Weights of a small mixture-of-experts language model, trained from scratch on English Wikipedia.
Size: 10 layers, width 256, vocabulary 32768.
Training: a variant of Adam for the experts, 612M tokens, 9340 steps.
Below are experts of layer 7 (counted from 0) of a mixture-of-experts language model. Rows are named gate (a neuron's input weights, with its number), up (a neuron's input weights, with its number) and show model dimensions 0-255. Each number is 500 + 25 x the weight over its row's rms, rounded and kept within 0 to 999. Numbers have three digits each.
Before each expert's rows: "comes after" lists some tokens at least twice as common just before its tokens as in all text. This comes from a sample of Wikipedia text that the model never trained on. Tokens count by the router's weight.

# expert 25
comes after: "0", "3", "2", "5", "1", "4"
gate1:436502474493432544510490541500500488497503500490445509519492501437453500518496495483518474511466508530499501508485492493443531498470498496500489435499479530502494500452458483477503462516499465503492483482475442508484473498504555498481477500485389502506542548484517499532533511474461492491502497501487495478500497494499501499484503501514506499501526505487507509498483503518508500501498526493514451502512508513531571491492507452516501498502500501461494492521479452546481474501482488508501501528501481522501488494508491501488537500501565456499504503520491476538501532491506506455492500499506501519493524515524503556495496485497507489517462511506501550504466523509479494501570505499504504466497491448498559522464521500489494501488441486506539521420489480547534500507514494
up1:410515492529520500502502506491534510533477528500487532532540512480474503509500534581498426494530460517507500480429503501450482515486501501462518501524499512496498500497460487485408491499466489488541500464470500500499509527517505498501492485503423475471501503495535468501518474507498457511529507499505508500499482486524499501539459499526478542509500510499495512476489494501478513535483501497483502494512463477538517478485472498502521495487505525469500507537498497506497500511510489520499508492508492530514538550541508506503522521509525500530507496463492494499512553503506499520589497516501485510476526562521452502512504464566499476520502493504494498504495522525499477548570533489503416511494507513502500505508507475478489521479491474507500555507494508492504481524502491
gate2:506502511496499501509500499510491498497487506519485493509501501491528502509460523489502521541497496499494497579529577575503495529501486493498506516498508498502489449499466477499507524510497557481558496507511478511503496503501498506510512510475544511477576436475500506499543500532510498496500497488496501524493488498470498532531460435500500487450502498505517435450528498496500501506531483570504507507540500493492557541499493506500500479472458503484498500488481536501513421499524513509509509493496485489506504499493502515438539515503526483557511474562467519502501474563501501500501546501504466556514491575487505489478440505507451521473536491478504473477479492500520527464520535510499477507501501504496521493531485500497505511501500503498451511501487500489525545498505499
up2:523444510481502524500518505496503520492509507486518505499500513512492502513503492514507494476492501460549512499499493501502459497454514478500527486488536502499565502447536507515489503503524400492531499467527535504501496490469485488501431481530516502524500527515533494504484560512524531523509507523411466478477500502469515500512497497529472535493480503503481501490478500508457495497495494515509505557513498551511509489495494483492551502482553427510494517513566495490496504453496449500495505507527498468528496496489500488500497503471486504431427473517598484491510545499495486487501501502525493498470490495528479497455527520529541472529469464504519506549497501530496486522508501542509514479475522514494514491526501506488542512504511496501509509512458489502518499510477485
gate3:506522512517467505472495430408565453501477507533503487481503488509521502484495460485563520587521478502494493498501510501532519470474496492474545479497497487460499500462505457504449508531508505490508477503507514473487496516529503472488470498501502497493501494494499478555543492497519504497487499435497519499514496537499476511498500498543501465493502484495472501476569499492493502498500500503495499500502505505464457492501498501499482480495508503510509467500505454483502496499482505455511487473503509479469499510513505500518533497529474497495519519497500474476481533534488541504483490485524484513443458496487479458516495546493492427498503500546525505497517498519414504530551499499436484501510514502507490510530495444502485499486580525500543459499505510458501499474487481
up3:502488517539506505518516503532500482498500505463503497497494506491496499507491494501509474499474521485495535482506504509484499501487429473499496565496500504531550469500491490423495500458496477499574477479495488499488495474493505494524539486526505503494510482501514501505525496502519500503507490474502524445502469498500521501497494489508496536501492496495500508504547506503494505517546511501456521506504525494498512520511505497498502494492503458518496528497453510500511504500504476500507485498499526488490501499507503498498480524461541535507472496510499504523502503488525478496493533492492525496533428490465496496503435504492511498496481494498682490496495493498492501465502550583541458503499518497492496420511493476449462534507500499497501534497503476490560500508540460
gate4:477519492493485501495523430499509507500550501479498508509491502498517490506521494480495500499491497406499505476502523541478490507504502480454510502491411504534510502498498497433500499501492501461519485503499524518515500468474538486505505499471455497545473476544487494458468516497502508494471506505500518521518501519499501507527514497471481553513507517503443498500461450558515492496497533541493482486443462506454463506524486525500490511534495516444504494551509501503434530505506500503546488510478491521526498535493499483576551502466512522431512497526497503522554502478480530472509496489504510464505491550555487501497501492488502500500503499494507505489550538495459472505503499501461503500501501504497509503505498494468473508495474502501579502498559509486521471496498507
up4:522476507504503501506424540510562506485462495510465482488504494480493433492478498512498538442601495522491504494488505493543486477476495530507498507516503527498501459495475468520514546486500507541497505496526520486493484505525500500484518502521497509483521498502524433527460483552481503499500502540515501471483487506533495501434529500498501503485509500501497519450503509503494471499510486496536521499501501499534577474506549498521500501481514506501499511477511503493523474511473498488466504495501509490507491541501502477501496497502513489500491491494433521456463487499464499495491580507496494500501464498518527485501494505541488493500515488494498463498490484506478504418520451502526493498499443486464439529514536509498566481446528479435511502499487503487492503481463506
gate5:511437525501500500476514510523492493532521504484491510518478495505492538527523528500499493503510497501508509440512501496500495552504494474533508516491503504483480493470468495466499504544503499525483505455508497488533521504502493511551509503500468492499530549499489531531490499419508504458459545493493508500510510504523499514468497506499492518435498500485541470474499498464500513509506503500482508556505453445489475512530490485493498491475499476506514486531500544510499500609496622506475530489504463514497455501498493488517544518466488464473493553495489471478501498499520504511540495505497502456496495540486486557513492500491495532489455508528449467459500505502502507496462498448477503543515507471500497480513468494491487517505503490529498466463543470501500495480528493
up5:520444485551509525502494430527488521497534511448473512466488523513486504560459496496494498504497534496506498511492500504478502473499509569507505476481490480500480540453460500503544492496529526530475468498414503537512522509494511519500504578509505481497499523482448531498503502498500501514508527507532502490517507488497531507534492503501502500491494502506470493470493479499511494515491549507508539501540494570491494510503496469516510506500535505512518495506484500485499484507440492493472488508500513525479499475501494498449514484414493521505527500479496500483499507557500483502498491442460469490498497488461398495485504501498503470476499496431491532550476490499507469508499506495500539497499466500496502538508479486488519472498495504493519496448453520523503557476483488
gate6:497532495554512528503500555522519514505529466496493521487484512501496518492514470504495500493458500500479531498495497505532491499420497494515506500495483500516511508437486502497482522489504496486496528540555595473499530503460503501510460494507451489503505500509473500500497486474509496523508501439494476500498480435555485501500532521489511490484521486497499501451516541539499501502503510502499506482500527499493498519486500504506505499492496504518500490510539493503490464509482554483504492498500504463404499459500510499488499515501486576489517588515476475501457533531502499551501514504504494514478499505468501494559495507495489446501478519515501495515409514499501523508493504505483534487539497516448501535501498503475455505507531519493516451504496502455528463492459473
up6:507483500517499512498504502490505500503515482510509493521495512505508500501533519498504501498482509518483546507438498516480539499541532522499539494496544518489504470420500504493497501497472497507468505490508461493489502457528539504517488499556473499504571499500501492480499425563512487502477505494480493459534570488439484506531525556509518496541457499510475488495531499544532500490490501488519473493512502464476468497496511493501492492520546535531504495501511548500510501532504484527500500511472490492472513504525488530514552536406431555503496525489511486495503503505478501541503501527501496503465497512487466433489498483494431493501498500512473482500479495502503499509521498499439501511534506538508518500486524507502506545500568499565502499512512502493520501536504498
gate7:454473501497433509515500477476506526499506507506459516459484521495500503486511500516537389573501492501498516511503482504435512490515459492499496556491454498490468499490428510506501531524508572517485529539525517502492519488541502501511496495504503489497501516499516518460488495489498453513519516496507512487514509492500515482513602507499486496492545479488504496493520463510531490505522538520500488505500505480492484457501497506498514481547492500436442495526510502497503498475459498505501470463584540467489460546471497509529500477480485482469477501513508490500501519500502494516516488496478462528498510516502495511441456511486506509503487497512503490524498484501497510500481548510499507515521471467535511506484491488469477498474497502473515497529483528500505522525526429
up7:512510521500487502543504508494497497444500506536482506518501509479498503504519521498496527501576522507512501483500481503521530450491411525489500509531508494493496477527565500446511492477532510498500486503537526543502470519462479502457474488492501498502518504508547485500540505491500504475495444495497502492498514494512504491502484497504513473536513505438511492492512481542497505505521545496502490505564490503491467504468504506510588494513491502423500524500472518502568523514505479510516511500509428508502495512500505516464513487497511574517501477519493486537501496478480581512499505467571512501529503547499509504492509549564476514481493507539498499498485498453525496508460502497500459501499487500494467520495478510503539509477547505485460497515458488502498497506500498
gate8:495509497484455524512478451513500528483502485501489498486510499491506504503509493445531473498554494506513511538499467502530497544541496445506503485502547505563503537517491504503515495506503457519504508478490503503501526501487510507472499468495393535510512468539505501496498523492489500523507556499516545518512524453552501522504476498495506508513471535486485508515514500477477536508490500459463538533505563497461501478500548506506494466500484497498489495489495504507501492488499499500511459505497492549499496476511498519498503503473543557448495505499491452497497550507498525508490526437453517503507489499503504503549516493474503471501499496492506509574543498496456496506537381543507500476513476541484504498501473500503475499459517510506477515478505512506509480514516473
up8:498525493498528494499492520501500465502497505505500499532490552460531497456499508521471500443492540530497478540480514520501521502488500489507502546499474511487534481496469459506471498511442491496501523490500507493553492534495499481513559543465505518473442494505493494533524475503501515490492486525515500459485476496460496500502497491500483507491505490473563499501495463494514493500549491492508560502512527492498498483516438506495559498508464436490456535547484501463500460506496431511445514497499460499487498514480509414478511496513504486442525510511486553500514418495473504489516497485501464488491509488497495502515488502496502498498494500523542502557520495476528496494500505505492468563488514506496485503500490499518504500528497451536464508505468458502454495498504562
gate9:530474506505507501542563498484511515490499495506506500498473492544497513507517488427583457538498436461496504451500522474537534425445514522484499489504504507494508512510529501500458470505491488502504462497560516499504507488504545500500529533501509462509512501454558493500533539476495500500499496498486500515461497489475501495519505501496486529471520503523486498490408500504562502511531502464500507493452530500507510507501506527495546502486508505500501491496502476459510502407488500468501467506505513450495525523494506502477499510478451482444499492497509505515497506506500502486482499495502497503501512443507471469502481506510505486509488481562500499502496492495473540510519502521500426504531510487505500508507494530512501492533501491499567497477502511489533475506431500
up9:504504496498510491465507543527500489506472538502482512461516587499500501541423499518486495505495518466447551505496444496495496498502490471501483513499500494498525481503501502497502542506583506502495511523461509461517509515502455425503501500505477515508510499521475499501484471501498491469496514503463548486498522500494505531466513470502498548503500462503558502510507516588499498511483514503504495521520523538468499445487516476514495500511511484575495498461498468501518491527519500499508513498459504463502504491493490500473505477493473515500419499501560493502551507513475498500543499526501499532531506481500525526493491530500514456481498495525490446505479509513500505467455465500531511503553451504453499548500504516512497484477469500507483514507476495499516553498529506
gate10:506464497518556500502477467505505502493507505591497457498498555500548523504523502509493526472458530429482524513501498491485557526502501548516502494502480529538498501439437538531498492487497500501523500505469497501511498504493494509499465497503536507499499453495500499503506496494500498523496500458488499535500466469527505501423475497493500508510517444475487509541465483499527545503510500469423508555496513501501483510498496541503477489461500501487500523501506481461492496509461501483485550495509544502495483502509559499491518491482496448510519510511505508495542514506475500502485501494507495508496517563479496391490493484524500498517518473502478449533502505494490520546481524526527483498510459452503509532451498490500505502498539496475502489519485502486488501522501535
up10:500503476474499503498498515545481505495524497448502519556499497496493459504471503453476502500503486528454478509502501545530453459519497519501500509485499487496501476498510511506508576536498475501491488526476489493496478567510499454499498495493495488498513511499513517492499495496508539497480499485497515506523496469501517501478525505494484505506511495489499518486501468492508499498430508505486499478475430533499511528535500498531501525501438476483489515498447542491498498573483500512520546498555501506499559501491508469495503493492499508492526476481479499499494466492503506525509482464500507535518503499501496408477500502505505524540465541511503514482527500510495495437449566502453486505503482520525442457500534498493464489544385497530512496518498487495464501493480512
gate11:475502527449498497487498472422485503493508529464539484485500490497500495486497510509541427494506501524502531419475528479518507546511491500490500498497434530500500503498484468539505495539524509486497497480502551501506506531561443500489502533498484525521481415504520485511495497503505424437556518497557529515504493489498510523437473498551504506497480488513494475493510493491489549431474500513497500524484497501511523482503511506496510473501473516500483524509576505491492501544514506499481516498501500517488500542496467517536480502518470493547542492505508489508499488519501494505524480498511489521467502496512492499483494483514509567568509486509499502501490510476530460547499470486470512500504497526503482541554480501524506487482483499499462489492490488502488487525495501
up11:500519478506499500484536440502485495495513493497500503576502529521546501491533504531505544501490502501498517486497543512497500502506507511497496465501434499499499507412465426521513507506475500495586501502513486466509469500521491534474499488500486500535499501500545485502478463453522466501500485500543517505506499477447508505449500493482505504479500495494478474503564498489474513475500493501515472520480452542502486528494498536465559482547499515493487504502522537495502539509523469503487505457493500548487496518533495504526505491490502500527551493495492546499500473487510492500470518495500503527513462554499508442496511451542482514512500492467499561518500494485523524500495446497436500483495468500506496516501445486511519476495503497413505527502523502508505490501504491
gate12:499511503449552497555508500531484475497527502472500485496499503498496456510497478436497494563484507512505493503504488514499500501509534584558492508503419499535455452485499550502500567519524487481500498473497498498488498500506496491482451514489500490503503519492500517481500531530495564501489466481541501472511498469564511501504499550472491496499564466488478507498497496503477491505496499545489501486494471538497495473520495502502506506506488510484502494535501532506536523498501605471500500492526506518480501484496483514444516469497497517498501567500502482502496500499499511554490522511501495498488519503524506476496511488471501528514500481482493482479496499509454512536481532492527519515500504494500526449486500498508469498478553528424499513565503501502539459518528500
up12:503525507499470497438514511427501516502506491487484507493504502492458514455501453493519476463529499505525458542513507521499518538486467480499537498494503479499512460550485552504507492505497491499501499503499487497501507506459499494512500492530489534444426496515451503539575497505503440494505558507496509459485509493494505504497489513494505493505502501489472513474518496493481506564506535496434497502505523510521527489498516502508492510495499509522481508467499516507496517517507476486522532571499534504499481512478462497477485494496537524500497450478497470502485477506497488499503502501552495523527481488493518519513491571481498527501545516572523516484526500487564501470522481546488500499512466471498479549485526495477514443502468475542429496473507501502508501557517500
gate13:502492500489531504499511481529499481542496512480488546532502500554497503538475497511429459503559498495483520504480501477489570517527508512528457491510507497500473463502491542496504500472507484428502461512497489499507547544525583498525503446486481504500500495445553492516518510489502508494536469520497487513518541469441488470514545483500530490486475482489485501518555506495538497505501513537486505494485486520487469529501513489496472531532478516500504512470497526514493534502496513454503473502505503512531509458536490502501500503513494499506515497499526475432495502501496517487503473502460497504501513492496498465503507582549500509492481503537496485544483528499457506509503527511496477447506507495502477476541502518454450531504492494508498509524477501578540463523473504
up13:496506506521494496500505525571513496481462528511512481499501525497493499500497502509498553444437521513495517529527498517557537491486501504543479501488502492511581519514535473495510484498498560480503502510437514505494496535495469449490500503489514533500505501504447489502484501486485484513514516468481494470486495509495504499483530471492500500514522502508454504450497501521502534518494507527498508499504457503494509484553488537504512503515478516483492454500481538504506508552463539483540530540509495499498488498505527485481501500488477512506500499493493526539489508501498523513499511491502497495530519510504556498477534467470468552505526501507463502498539505408513505517485435435473505570536493502500549482445484531506503482496521499482546498522551487461456537476516486
gate14:421498534500546475488485526504499485497505475519501504485498445566543526510476487548515520501490513527520457502517520517539497502500534539519482470498490487501499491426448502492478503504505502482503501512480515501505500484499485505523458525512499504502495506508487506487498503500500526496478520505497466488495518498475477500499527493502535498501452483487498497515450508474500489502474437487500499465520475535517501503516500517553499531527499514564476498506514479465501502505486566502474453475509449500517506498497523513492519590426498513501521547502481436530498504514479500498480499498501492503511532502499495504432469423498472504528506498497495507502503500500509498497478454432541515492497548500515513514508487467501498460516494479500500487447502529514500495489419489
up14:516478493439443462469500544529508524437498518486520499500487498429495480494517504532472495453501492495536476491462496525500515508489509465517493465495504466519494496525501484495509484495506510501440505487475507535559508506503500489470486506505530521500550499499500551471505505494489481493512503501493518475485538500522434493484513468535506499559498491508519498492508495499512499496500506482505501478488456511496497476491499490564464507506450506518522498518499485525449527506539513495492475537487502466513506493498496514533460495529486562474453500474479493497518563498440523506510496503501487497599434500499491514464506516501500500509508495510496491522523501500514430501598504529522479539500509504499499509501484523502504461550506506492501498510474552499481517488498500
gate15:503500480492481495542474491502488526491496503499445523502498501496543494524489472506467486495497488499586505501501519516428501451515493504464528546507538506501502475448394469500473505496480514491500499473500456500563510502497499500500518493502509501500518494496540513493500492584481502553503512501438504499486508458498488505493519515509537503467513525506527499498511489559495501473571530466511501498472500500501494501501499500522473516484492504489498535553513506447492471498505486499496596501500507492476527498521494499492501522511486452484498498481508517521430503540465491519449556499498501533494500498503477500518466442485504500497455509474500475518505487500500512466500508515510501500511503548508500471553512448498511504503500509520491501498457469501505500490500473
up15:471451594492504494533492505534488476506533502505522480509500442492500453505483493497521493498497513489574491496498533516499498492530485502496499499501489487481534506514504487499525468501574467474538518470523487534492525518495497492502464535511501501500484505603474483479511505514529510486496503514538505517438508498492499496510493538562470493467503485535536504537493502499495474482499500558488535523500458501469403485500505500491497509502489521504524497481478515539490505496500457445508512501486512501499484500518462497490490486492491497487503492483461478493512482507484496493500512495538457511491497505501520500476493494531510487461558506533540487493523503473478497484498482507536449528444502498440497501496549509553518504460520512478463499539517496489462498504494456
gate16:497501505439499506494468481498495527501522502504540486524499562499503496460515508512507535501504501497497507515499483504489508498480536490508511530496517493574494450506498478547509471480504513487500502511479511514518457528499510523597467500464492500491503503542476531502512491505492488571499452504506503535507500468485495501504499435490522496480490500500498488439445510493477507430476454545534539508513528502490534498494500618497495501493500543534471491524526499507500495429517502491489500480514481473483501497510500481499428513488497507527497500492513491495511505482506491463486492486514473469500505442502499499502447519490556547492496501499479512496494539500501570503486445499521505504521514487506474500505511506501496485498496537508503493475498439484498503529494499
up16:521501500495437480511500498541530504473502431499500493500498483507505510451494498486574499502522500501511499512488506586519496490481469501497446473501447523500502508439522519486500547486500500502488501538501508500501527496484415503468497496570521534441502453497499507514506480494548487497504503504494498506489537502518500485525498508494504501523509520489521499496579471496508490499486505497496509504511506497494530499437518504504553501431502497501439490484474522500477468488500469500514550497468454503502452500489503499529512500474518508454500499503537462532520501483504577470552498499496502498499474469501500469517512497545516480503515494500523504501553465511567449505517509545503468518516462508500510521509493482499503512504498497501493524502491485504503458491512469
gate17:493497506547511504503525470441501500498520497504544498481497487496531490512527498454501504513516500535507488575516501501502514535508502478513491487514456456529492495515566534511479497500523462452485506482503475444501479504502519495489498501463482502433498497519497501516500452509505498557521508470550514456498491510503501501510480482564506487454508499497493513436506503514507500499506465487481548498490496478508470494546490480501526530491497519500499501509488499495506448507484494498493511512460468510481520404495498501545506534499531543506503538515492476466504474474500493616518517503522498496465499500500458506536493520490499484477468533513587503503508507515483498501499539486483499500501508483501504520474500495467551484507498505503519500499520496527522472572499505
up17:479461486524500494540526513508514471518500504493504473502495499512475518517521489599493548448435488529559507501507492459476537456421548496481511488494439497495540483500535503478504502508502540522492514507561540499485499505496486498507456500543499493499481494433518495507497470499466494510499507462504487463483521505480481500501560520497491481481499501504493498524523505584526512493507503459474505482489461495521495503481503492506546504500463487548470508515507509503475509509510525493492498466509488454491529497497506532492464494501564513492484509518501489572516528425486494498472504500533499483509444500513504508472515514504488465510496491500498510499525502482495492548509522479501506559485472477499496541502513524470494537527508489492507466499494479492538495497466495
gate18:498498507517472539504529504501514490501502539487424491499493498507527512496474500521521490470497502509508558490500485502501489496598500503493528500545495495505475459541437480505496500512518502485482481437514501518503505514450480462499504502492501528484495499495472539502500477501498502519437490506488496511562449468533517519469547500524500440476498489486500499518500469488499525500485511474509439491504498501499534472485498503504491475503498489505502482476498526523505508512502492479495447495489479502552517500500511497505510476490469514584541500511461501462470490501458454501494504500515496407528459501537530518502493507490516481509475512488501499494502534472463598499504523504509525500535515506509461491507485480470495530501540534512493500452509498441500524485505485
up18:568501469500506502521524492535455507510506482523501509489519500530494467552511501508430484515500474524519476505483464500493500518502520453505497503501500489500501472500516494518473499500519503504500521500547516491505504500508506497522494509539483522493487449480498503576501500434522498503498497439487492507499489460471500504500496528475545486481504506505440503496484507471501499460488500499503457503489523503517509514520507531498511502506496511500526504507485452496396466493500521503475489501489546502502475513449517497483565442536506469496495539489520455519496497501527511504481510502414502493485511506444466490513498525537502509501533477553497561511517507509493499611505497504475498534513465501495548493499491490497509489564504525507524486482500499497497504495473482
gate19:499506501419530497487500485500482496505416501561505502461496486491503482483516496487522480493450525425501499496533497505481444521500503570502422507529488495477490501500519481500510457509521541551514498495503502503445576502499488491500510502541490514485500436482448548461527505529499545513488526484513497451479502504477490466497478505498511489491504505459499465501502509499546522535501511472506489500499491493502508510474458514494476496505487497488506434541458479499496500509516502548501490499496469510499496521493510550503538489543490526501498500458528500509494496551519502497480539480478490520499506499499493496546452490494602523503497523481516518471495537498533498500494519494526465499501499495482500515540461512478501508487494500509524497496479502501506497488498466
up19:498498490501512502490512466498504552462477495508504492500499513507493504471503486507501383492491478504497494499497522495480498500506503498498522535501490478511499552501491483502501500504502529522455500492484466511469498501502453516473505505515470557477499450493472491498513472452491497504500510498534512463503505553528517477522450480502474498547499527454497472498549523533485467542502583499500502492498474453526488485495494499500496525512481507490504500514473500504472497482504506501500487493499524540476513500536519499503579495551499451505515528530487453479491479519506482500518500492446496466503510502432523492511467508501501507501509528496522508527504529504500469429491483497492488517504564495532433506500478502488474482487505498533512500503500502500542459500610493
gate20:492480463522515498558506545500494488494540551499490495503449485519458520500503519499558501501462450500442484496467544474496485498520516542499514522500498501493502500500433490503502471498477497496514489499521495505470486503498472475517500537460499503494516506534508478474510499511511525514500502497523496511499455583506501516469524500492565493501499502487491513498507523499485513500515511500502506502495504479509484513502493503495521452506500526510479491488503535510489493503490478505513448523505462461437513527496522499588504499500419499505500493489545515502504487536501495500488502592472503502503509481488494556464491498491501472503500513504520481499503480500492499476486500434500502445521512505508589502496457437499522494501508515498592487449512495495497512489501504
up20:497540536499507494508511466515517492501500507474504502434510474629495511497475504499504503543510503501500500506499501492505505498504502485507492490516507485503473498497502499458524499450510508521509485438508485497508539465498516503497524497419483507496498498529499484499529497504508477508509520499488429549495487498504508488423495464479489510503499491503490491443502493504497498441499538488500565451496574480497478493520481495501476524505495501523506514519510450458505507492488561488496509479503584490505495499497518500511498465505485582502499546497473501516514516488494502509497497499521454475490464503477481503473552493501541500534515504501485502475505507468487504465524456507501471507495510511484501483538503494499502492466500534506468499505503472478499551420499503
gate21:505488498459500494501490502493521533509494500447532520483481497507526460506502497469574505490477470481494488495496510490497433452504429505499498497522535524479467501506499467447497485461505521490478472499498472502478490470502484539498505515490496495489554496516493513499573476480487503502510493490497499491500520497497544534467502489500504545488499520514493503461501484474543490497515509516496498478432500504525475532513484507497502495474500503496523473501491499511500494494510500499502502487518504478471499484528529508439500519502512524439508501473497498501491524537493477516438501473506505611466503502500454482491445492487500501501499483497500501551499501513501560509538500445479448519497442478538498497499519465525495495498459522505506517436497481526550575543501496
up21:473522513534500532497489499465464488520514518512505504495501501478508471507481500504571504543432526453519466543506489490528435503487499491554507511493578489546496487492503501498542497502502484499521496490478497459466500500463494502545471471496509492500495523504430496484501490518494530494500506495508520495519504498524511499545485468507478495501500497546492495472512510531506458511496567574479541533501491499494495495513500440500500499500507494498501498519501500498498464503465483501494505499503516469478494488501469505469500518558505511513509540502500553498513546502490501469493497569538499499499501511464500567514501559496522500517505496441503483526438502499500483454502522510501546504499519471500494494514495499446484499537399517500509493501503510497501492454501522
gate22:515477492411496523496490504501494448488499515437546504531497491496476495498525466487514497497496497479518500511504498539418449499510465477436480437464515480500489508496515494439489511505507525502506500511499489495460502490463445504570468451483477487517478481502497523519541496500499488501517489499551525508514566484499501493581510499506476504501496498530487538499518489493478505501470509493518505555450483498493549523502482493496527499500499516489498418503502494496505484498501514501494456474493523489505510507539531489494494509499518504497497514497499539502515500496500436498498504500516497500471476500501495507512498499525503516498500487490478563526536518496488470504536471501505445496523486483522505501508494491500486490553448564504571509501524506504550511538507492
up22:466519498494500499472484498445436442511496437512503504466482476504509496502504485495503498466504505467508513523511485532489500500502470453486525501493502500495481478490509427468480501538508499476523517517497498498496496585504491496501505480502535508560493468545467471509500452489531579485514480495494501500503490464500488533501463506497526503515497503510496494491551497511498502502491500518486488519454501472500503520456492530489512458500500517493498497537501514472459445537499504502501463505455488496495487504541511455491503494514498469503501456500479493509495496506403507519510503562498512486505508499500546523503501461496520516500558501495517512531531526498409504463507525516458523493504502486501467533506501511498503500500490490470525501489499501580483519462456465
gate23:498442501499499458495498447495493470499503497478505500502499529495491497500500499523504480521507503427486494541492501507464508503507506433503515500539511551537503515493418503508500498512517512489441539483527537507547538491499508496494502555497500548495567529508495505499467498509557501531503503479511501504563504498481452539495497477500505502420491503494511485521483518499531499482472468522505502500501486503499502529539536503490461511581502551534493505503522511496507507477496495500503501516486525486481469523547490517514469506493499500433501495505472495488515494554519485522503501475465521496452485509500498499508500458481510501508506518501510533501510548525430502503521502418499498519501498515517498487502477496510479444498497561507566501477526505493501493508501507
up23:519461498500491489456448481498473499500475501501534499549502513497495464482508496485501455531500502489502422501507500502457576503470463456444500497509524541531494561508489505492496499506507501552456503451509541462549517488499489495458553507503499556509507506497501507496501475513509490500499502415512497507528512517470482513497496519501505502446492489493512504501499508549497491505500496502528531496485492485499495481500495474498499527549503498481496512448550492500500458493500484507501517500446517501470482500504503496540499541498501500513462508499499493463491497534502485524509500489439498500428495517498501445545498494508503496459517516501442532494497521528504499550566594459459500544502500502502500496492486506499502513504498461505509502460501502497489499503499478
gate24:476506484534491483511598491463492493503499494493467504485476501514505488468502521471482505546513434513488470480505507518506501503498520518502498497419500527506503489490467510486502499476538468497500501499491502508495474505498497476491465557448514485487506478500532505486500536521500518494497542555498553501461474505495528499509493415572450497519483502512488454460463507421522504490504547510502495511490501497501494514500511499499497479445474519545428455469489514494502498474495495464494500503482504505454463495484497500496518505502509483534499501509491535493516483481481482494510534506503499444526538493521497487498451485500487517493506502534432501475472514496508517459501501498486548484503480498506488602500489516501511499521510476521494527499494496491500502491492459
up24:498500499511496527497505503513519491511502504500508481516502485472501512472500504489519503523530491482490490503503505492519502562447532506550504516501500449495505453504495493550482510509495435499513497504516548497499545515502478483498497505496569478510542522552556507504530551565497518498503482495502505499503472504502531478478499503483447460529495492516488548484538529485502501503516499544504498499488511466492564506514488497498499491494502529499531479445498502507520452503501561456525479506524500492487492474496502509507431502517486501475559499495495452579503427485462511525502500498498468501482530485577498505499496558532473499520556523487495475517468506480473496512526500497406501527506479533517497468493493500489505498482519500498517503535512505517500505505532517
gate25:520499501478483472480498499560458495495507506501510463518482511487540527423559481486500501524519437499501498582500502511496524505500459488501535511497557493387475484508488470523501500554500501509499502502508479517503503525490521485477501514467488494503583481466538458503498506503549511532518489514491492474525497444500529502496531501525502508497501489468506496517513510500481502494493504406500494500539472502502507502505468497487473479509501550503497477531488497534500515503473501506506472468480482507438507493500554502523500452466551471478494482481507504474539495535497500502498590505504504454483505505497500511497491508492506496494499502479485557502501508498500494483510492491532503518508498536496445503528479500529471495504513542506521501496503522499514538500509499
up25:519512520502471500502511524515502472439485500508464515475517503492510496499479498569442499502506501487494509493572474485502495541509505477529479525489497498462494492486472529496509501507495499501483525493489499490501501512466483500495482491533505494500499474486506506499521500496514435509508537531458483503451480499600563485504476479502422483522495477575508509530465476497473499579492536517459538525542514492508495508500515470515496501499555497503505507531503495497501429507507497443468531483468478506494472465503518502498494464530487500586541496501485500456502498472526536496501500497478496504494507479499489519507495477491528493499499501483539500510489472553396491517480502514501500523482491492501504507500473487510487516505500535541534503500484500489499503513499508
gate26:499500517505505529497530505491500490497484439499447499503500526505464500485467480440495534501521504505505508500500476494552473477447531507527500549472500502497496502545487500558500479574514531508488491518497549499501459483499521481501491583498480488531518502483507510500519529499527501517498506496470461576500512535495529536504585535500498507500513486488511502502479516493498497500489549481501499449513495507509536512496519501496500496501474475503500497507506489509500412499491558489506510491493537489508558502500500535437495532491451475566499497449501512522490502519505484492507505528505507522477504497501448553527539523516510508545490547499510529477514505484501550523455500501516497444501504494497498514500519498446500497514536491508450505507489501503515500502480492
up26:500510461498502500512480494492501490472501499513471483495506456501524451483506525593492503498490502508495498500506512478465562496483520466485501500512437474504504562500520489533487508471483500498492542460502459488548499501472502502474488522493521492477489500586495499490506524509485483549559500494521533497487494494544500509435500475533456497505540496516536489479518498506470499561499469516501526489525501527473570505476511502529512499482474534501474509497446505496496501521516549478465490528504482496497454489498496513488469500489502513532456498508506503473473533517500498522447499506508517497519474513501501541523515494514480562508530498513499473477499499496499506443469443511497472449472480461495497504499502472489504424505494569513494482458500501499503501516496528
gate27:549508493501494498487468513502557469496522480433520459500500453502501507484465514475487518507521502477502490499511484500492470500502473523490493499496496498525480517490466456510521507529500533477483500505501488501477462500507498509566484501490484477498519498516505500503521506500501506502499418532508491508495427505496494494496513518504495483512437467506571491493503505461497476502573423505514478498508465503462524495486482516502495507493500502553500504520505502539460488500502504490501499500496526472515493486485500459590484504495491524444506517478567490501490495523478455472492518475500477504504503502512483525498499501550495499489500461503490466503468504517522544504501498500500396473502506497504422503538494494498503500507491583496513524472455498501527503479485526
up27:524546551515435475495509502432491505521449520536501509458503490503504501517483460504517500515493546500509489465499501498510507541530495502491509503502431489501506519545500504546501469516534556493434515513465497510504502529527451498472508514499500456493470499483485473474478497497465505586508485470500512523500490508489554533499499529499527503499484493520468489498480492497502503452510505524494502462463489495531498474508501509500467496501495464480515442490435498540491524495473492511479568561485489500480481483500511501497534480545501505511541499484499528505516497492505500501512500534510516504494518526530503447482570504497500486508520500504496501495552554476489501570503541505502482524487505479511500529505522448499510482454501505503506514501495499532497480490515434